Experts of a small language model.
Size: width 384, vocabulary 16384.
Experts: 112 SwiGLU neurons an expert, 2 picks a token, a sigmoid router, 12 empty slots to pick.
Below are experts of layer 4 (counted from 0) of a mixture-of-experts language model. Rows are named router (the router's row for the expert), gate (a neuron's input weights, with its number), up (a neuron's input weights, with its number) and show model dimensions 128-255. Each number is 200 + 40 x the weight over its row's rms, rounded and kept within 0 to 999.
After each expert's rows: "gets" lists some tokens that make up at least twice as much of what it gets as of all text. This comes from a sample of Wikipedia text that the model never trained on. Tokens count by the router's weight.

# expert 23
router,202,185,212,261,200,238,165,188,213,200,170,202,167,173,257,165,223,195,198,277,177,162,201,219,190,179,175,229,234,240,220,145,183,261,232,142,190,199,211,190,191,226,202,217,238,234,168,182,114,199,219,221,141,159,96,199,204,222,232,185,212,203,171,177,248,162,207,219,248,168,145,165,278,223,238,180,203,204,233,173,172,169,211,166,168,171,190,206,155,249,163,147,194,166,240,236,216,219,234,233,179,261,178,212,129,200,253,127,198,226,224,104,221,204,256,210,191,161,124,246,176,143,166,156,219,213,139,205
gate5,140,186,194,234,218,217,202,200,188,192,138,203,144,231,117,215,224,230,187,240,169,191,197,218,241,302,240,212,245,185,199,161,208,214,205,222,198,142,123,179,186,202,255,116,208,161,194,282,205,181,252,232,122,191,157,191,130,168,127,224,266,154,186,214,172,212,180,241,196,190,169,158,216,139,219,125,240,230,102,197,158,246,190,247,207,206,155,150,249,180,218,203,214,165,238,97,161,279,203,107,217,248,214,160,155,241,266,191,217,143,164,196,144,223,235,212,192,169,191,251,147,171,293,228,194,190,226,115
up5,247,204,232,184,163,120,176,165,180,213,174,205,223,137,186,141,211,187,205,142,228,222,300,258,283,104,175,185,174,186,146,192,203,207,174,164,233,255,311,242,188,157,159,249,213,216,224,136,198,282,236,171,259,209,239,110,184,226,224,166,170,167,270,176,214,145,191,150,160,209,190,275,150,267,215,271,163,187,241,176,257,198,218,220,124,279,230,193,174,239,183,157,128,222,190,264,294,178,224,244,186,221,208,215,204,239,218,196,204,212,174,154,240,181,264,148,154,204,234,225,206,288,269,164,142,241,159,180
gets: " to", "ing", " him", " her", "es", " his"

# expert 17
router,164,243,202,235,139,190,132,199,181,172,184,172,196,140,202,197,156,204,203,185,226,202,262,216,154,181,176,249,167,256,216,170,175,209,196,112,211,138,242,229,244,117,194,154,264,180,157,164,196,189,161,183,147,127,200,170,174,173,199,221,183,239,192,218,198,168,221,179,222,183,144,207,256,244,167,236,278,191,216,205,166,198,205,202,220,195,234,211,191,236,194,104,201,174,141,238,213,154,242,143,188,183,247,148,155,179,201,180,167,212,188,173,290,186,207,163,174,232,220,212,186,219,185,195,151,173,145,186
gate0,269,196,266,190,134,164,165,235,202,237,231,176,291,188,163,188,240,218,160,217,150,304,171,230,244,208,163,154,212,208,110,261,164,205,160,191,222,205,182,244,210,141,235,192,264,296,205,242,280,231,205,255,244,225,240,171,290,171,196,219,238,185,208,166,203,144,204,223,185,250,156,126,177,208,214,152,214,229,189,186,242,150,131,137,222,278,187,250,289,215,236,174,276,164,215,270,240,201,165,114,197,246,215,192,195,190,159,242,217,205,160,183,137,178,150,188,167,179,142,174,241,170,218,218,184,193,238,197
up0,179,131,126,236,189,141,239,161,149,195,207,185,193,205,193,201,118,214,204,192,146,199,166,280,153,201,167,164,204,196,162,186,191,171,229,247,217,195,175,189,161,246,188,190,200,149,197,198,215,238,204,200,210,160,168,205,258,211,184,164,133,228,184,226,140,219,147,176,223,152,213,169,182,173,203,200,263,184,175,200,176,248,216,235,191,225,196,193,150,199,168,239,145,141,181,228,191,221,180,173,257,239,255,301,190,173,257,249,100,219,223,158,220,180,174,163,211,286,173,208,259,223,280,259,279,179,316,219
gets: "a", "i", "o", "u", " John", "ia"

# expert 9
router,196,221,188,232,250,238,216,138,90,214,176,167,269,190,201,190,101,288,173,239,188,176,196,238,184,183,277,234,259,133,132,199,217,186,189,201,239,182,214,206,229,163,182,201,183,205,241,172,191,192,192,161,207,220,237,174,189,266,184,198,201,219,236,218,204,209,154,281,269,192,181,197,259,174,205,127,224,143,202,176,208,178,160,125,189,174,215,135,197,210,173,185,272,249,216,236,237,174,178,161,202,204,249,86,142,314,173,171,193,151,225,142,281,233,254,177,218,257,132,199,204,170,277,136,230,212,154,190
gate0,187,176,208,204,177,160,227,186,186,156,235,117,265,194,157,176,174,250,278,181,180,161,292,221,197,218,156,249,114,221,230,244,208,266,192,212,237,228,233,197,233,217,153,177,241,197,258,156,272,233,146,109,194,189,179,196,210,241,151,265,214,178,145,166,241,215,204,214,157,136,176,229,234,187,151,205,188,164,189,213,122,236,110,196,132,190,215,163,212,242,234,213,191,166,221,242,204,234,250,235,204,220,223,139,191,171,189,256,139,169,155,221,256,215,199,202,177,221,140,197,249,170,184,168,164,242,215,178
up0,176,146,203,255,223,165,115,197,124,253,254,253,187,224,173,258,149,223,181,218,171,235,131,202,177,209,150,194,190,164,161,256,183,168,182,182,201,178,109,157,185,170,186,159,166,221,191,160,185,286,229,207,225,279,201,123,206,120,183,185,214,257,193,225,229,145,165,215,232,205,240,190,234,256,191,267,157,234,142,173,125,197,212,264,276,203,212,129,237,187,126,265,205,264,203,261,222,229,154,230,182,238,168,178,230,183,172,241,122,183,140,178,239,190,269,180,177,183,311,237,244,203,183,191,128,283,202,240
gets: "-", ".\n\n", " |\n", "\n", "|", "=="

# expert 22
router,218,163,219,285,234,153,192,195,160,227,221,107,289,173,144,193,214,303,231,247,220,186,195,212,239,172,184,215,219,226,184,223,177,207,270,260,237,137,174,193,212,153,244,142,194,247,202,152,199,174,233,165,112,243,161,211,105,249,194,225,225,257,245,175,302,193,212,228,194,161,137,161,256,207,234,221,230,268,187,237,165,108,208,251,161,152,262,210,182,258,192,232,189,245,173,175,251,183,159,156,222,224,208,172,229,241,209,152,246,183,178,116,225,187,249,200,258,253,158,202,185,228,231,225,232,152,170,204
gate5,294,153,188,202,193,169,233,154,147,201,230,219,217,216,216,214,199,229,136,269,244,146,225,196,205,179,127,167,284,194,209,167,213,199,246,227,199,193,198,271,205,205,208,217,163,126,152,187,212,127,186,165,203,178,177,303,193,216,225,186,171,190,213,252,184,180,220,194,240,159,207,215,175,116,184,228,218,195,191,202,148,168,238,116,163,143,170,228,196,146,291,225,156,254,225,186,185,251,172,202,147,175,264,173,227,214,192,195,230,244,204,251,230,239,206,291,125,196,134,212,225,173,146,209,157,207,194,249
up5,232,169,167,292,222,155,111,125,133,205,204,268,198,200,176,191,99,218,254,185,223,170,179,250,231,178,164,226,177,266,186,156,164,262,223,215,163,150,200,213,139,225,235,242,178,158,264,204,147,183,217,205,224,185,285,237,252,274,178,203,238,257,182,240,181,189,187,207,186,142,213,189,178,144,194,191,184,148,198,182,199,177,225,194,225,168,242,163,108,221,208,245,129,237,205,212,260,130,196,250,262,151,218,215,206,249,250,206,166,165,164,223,210,211,153,178,165,188,202,230,247,237,163,212,196,186,180,201
gets: " W", "S", "M", "R", "C", "B"

# expert 16
router,198,183,129,203,268,165,213,174,194,195,176,149,252,139,208,233,210,263,153,256,173,189,282,200,212,132,254,243,238,192,144,251,144,180,252,167,208,177,245,207,178,239,201,156,231,146,188,148,189,197,263,152,197,160,254,127,174,251,210,171,286,231,165,208,233,178,191,265,222,195,149,206,139,113,201,235,259,177,266,216,99,117,173,209,178,168,226,212,150,216,292,236,211,225,217,237,230,175,157,209,252,254,203,189,214,265,147,197,174,217,178,134,272,157,264,219,265,237,149,238,194,222,232,194,197,235,130,246
gate17,181,206,112,245,170,156,190,127,227,174,241,187,226,199,182,165,201,272,245,204,222,239,309,237,201,281,207,178,181,261,215,176,208,208,199,252,197,153,217,270,249,210,201,195,175,206,236,209,232,208,253,194,181,238,162,169,140,163,153,191,244,240,195,219,232,194,164,223,224,233,222,210,246,100,240,202,144,187,238,195,126,225,167,217,167,127,223,233,255,204,190,152,189,208,205,206,235,283,179,108,218,214,176,226,253,191,207,166,235,186,170,152,234,203,185,199,98,215,213,188,187,206,263,186,209,215,205,258
up17,205,169,137,186,218,166,205,238,274,149,168,204,207,136,214,174,161,252,159,240,173,163,182,131,287,255,236,186,192,152,236,158,213,173,188,211,231,228,179,291,191,129,237,231,237,247,176,220,158,215,186,257,164,260,234,143,234,219,199,134,235,148,197,224,187,183,157,267,292,194,186,137,231,226,202,200,223,204,277,186,77,240,161,151,248,262,227,264,280,233,204,164,200,174,185,230,207,207,208,149,230,194,188,264,188,152,194,182,184,185,196,213,105,142,192,221,190,177,198,195,235,202,241,191,222,230,180,137
gets: "-", " the", " d", " an", "The", " t"

# expert 6
router,286,178,220,155,215,224,178,119,162,217,186,143,226,176,223,204,220,225,146,231,184,201,203,275,272,196,175,229,239,198,164,233,207,162,169,187,197,176,167,260,136,193,232,160,127,210,181,183,154,238,206,157,102,179,212,160,185,185,217,115,142,205,222,235,258,209,141,166,238,165,172,200,238,265,176,147,242,194,209,196,155,206,199,238,131,167,212,246,227,208,270,117,179,207,189,197,217,153,201,206,207,231,222,187,93,194,141,157,183,247,238,156,268,91,280,138,208,232,229,219,143,198,197,204,218,165,167,244
gate5,181,200,169,275,142,249,184,203,208,176,141,151,230,157,222,192,211,283,154,189,168,223,256,212,183,148,219,135,253,168,251,217,172,247,176,226,141,164,189,226,162,230,195,212,184,175,221,224,277,229,205,194,241,246,229,211,241,274,218,153,217,283,117,179,186,200,275,240,220,181,124,179,166,234,176,146,178,220,222,232,189,213,144,183,209,219,305,287,152,155,224,195,162,179,124,168,258,223,213,178,220,210,248,141,276,205,275,170,219,200,124,247,211,249,153,211,235,221,178,145,189,216,192,151,184,181,246,183
up5,255,156,228,142,187,207,266,246,177,197,246,205,198,209,163,181,133,176,141,159,208,221,227,158,174,171,222,191,218,184,165,182,176,202,87,245,282,254,196,149,178,220,171,165,176,156,196,148,208,197,217,198,189,211,271,141,290,197,211,183,201,235,195,166,121,194,250,177,228,134,267,238,184,168,226,302,226,174,276,248,164,215,159,202,225,207,179,229,156,191,175,186,166,276,165,272,154,207,285,199,253,191,208,202,241,191,217,226,160,155,214,232,207,177,189,196,197,181,263,205,209,231,210,256,244,218,218,157
gets: "'s", " his", " her", " their", " a", " he"

# expert 20
router,195,154,184,214,229,270,234,133,197,214,210,160,284,240,172,147,214,236,225,211,202,218,247,236,174,180,203,185,182,241,178,282,133,249,223,168,244,188,251,162,178,299,179,204,234,259,237,204,142,183,242,181,187,212,175,236,197,249,196,211,174,206,170,126,261,174,289,298,224,154,180,194,164,179,178,166,319,201,254,130,194,130,189,228,136,169,229,170,179,240,239,162,181,216,236,187,180,164,251,166,234,208,298,184,200,210,138,201,233,261,190,162,202,206,210,179,184,205,148,149,251,221,209,133,171,187,135,192
gate0,231,204,233,205,238,188,241,150,212,183,188,227,146,229,218,240,212,116,235,199,217,173,206,245,257,238,214,142,132,149,284,174,170,160,118,205,230,228,246,234,196,244,209,273,212,233,181,235,166,261,233,126,193,167,240,193,209,188,194,194,148,210,145,231,247,163,206,139,250,149,213,206,180,146,217,152,245,143,236,199,222,223,158,208,136,134,161,280,238,201,228,171,273,188,285,233,161,124,229,137,231,167,261,188,319,186,202,250,191,267,266,220,155,191,168,116,207,214,309,237,203,263,165,186,220,240,149,190
up0,174,215,172,185,147,191,154,199,190,178,206,203,184,94,259,229,147,174,204,186,207,251,156,163,134,153,168,238,196,254,215,183,237,245,216,159,210,181,173,207,221,176,158,191,266,221,271,206,203,185,161,226,205,168,114,229,250,95,255,201,272,189,251,162,159,210,168,170,193,215,202,186,190,234,241,199,160,251,126,217,236,190,150,162,205,241,236,201,87,154,201,214,186,213,157,192,184,210,165,282,235,156,153,257,88,212,205,221,182,236,217,220,248,195,213,240,135,180,95,146,194,204,159,185,236,181,292,166
gets: " as", " is", " was", " be", " are", " of"

# expert 10
router,206,91,284,216,152,154,180,168,153,218,156,144,174,180,213,209,136,197,215,178,163,199,240,259,148,143,162,261,229,197,215,224,162,200,246,175,167,173,246,251,186,153,198,192,160,228,218,172,147,211,233,208,109,166,184,170,222,255,214,179,258,230,261,231,212,169,203,218,300,150,175,163,251,186,199,172,201,181,147,133,224,222,143,125,230,181,254,191,155,214,225,155,176,240,259,234,206,186,179,192,149,171,219,151,174,227,137,183,204,295,259,114,277,182,190,228,162,206,209,281,192,200,224,163,200,182,147,212
gate0,180,93,178,147,175,141,206,181,218,238,220,165,295,177,204,98,211,164,294,162,207,143,239,186,118,147,242,245,153,184,213,181,232,224,178,206,224,161,211,205,174,176,223,199,241,204,236,161,228,208,255,202,243,213,181,190,275,250,273,174,181,248,177,165,291,177,215,248,186,217,211,160,161,245,181,270,189,248,237,197,253,213,179,191,234,126,194,249,221,139,174,270,168,254,257,204,164,157,156,275,248,172,221,210,172,282,151,212,165,211,184,156,209,158,90,205,227,155,181,244,208,254,231,243,237,186,142,224
up0,198,171,196,232,182,220,261,252,178,188,117,266,228,225,231,190,182,147,197,303,184,208,268,135,189,236,185,226,204,194,211,194,167,200,235,164,316,174,220,127,275,196,278,278,148,168,188,179,240,202,211,241,200,267,236,193,115,154,203,136,219,135,142,174,242,272,96,183,253,191,208,207,241,144,170,227,152,253,187,219,191,226,227,196,200,196,208,82,239,200,181,210,206,189,180,185,214,219,198,131,169,245,191,182,229,158,230,131,276,248,221,157,245,213,152,203,252,242,171,214,246,174,184,166,277,211,182,108
gets: " in", " by", " with", " to", " on", " from"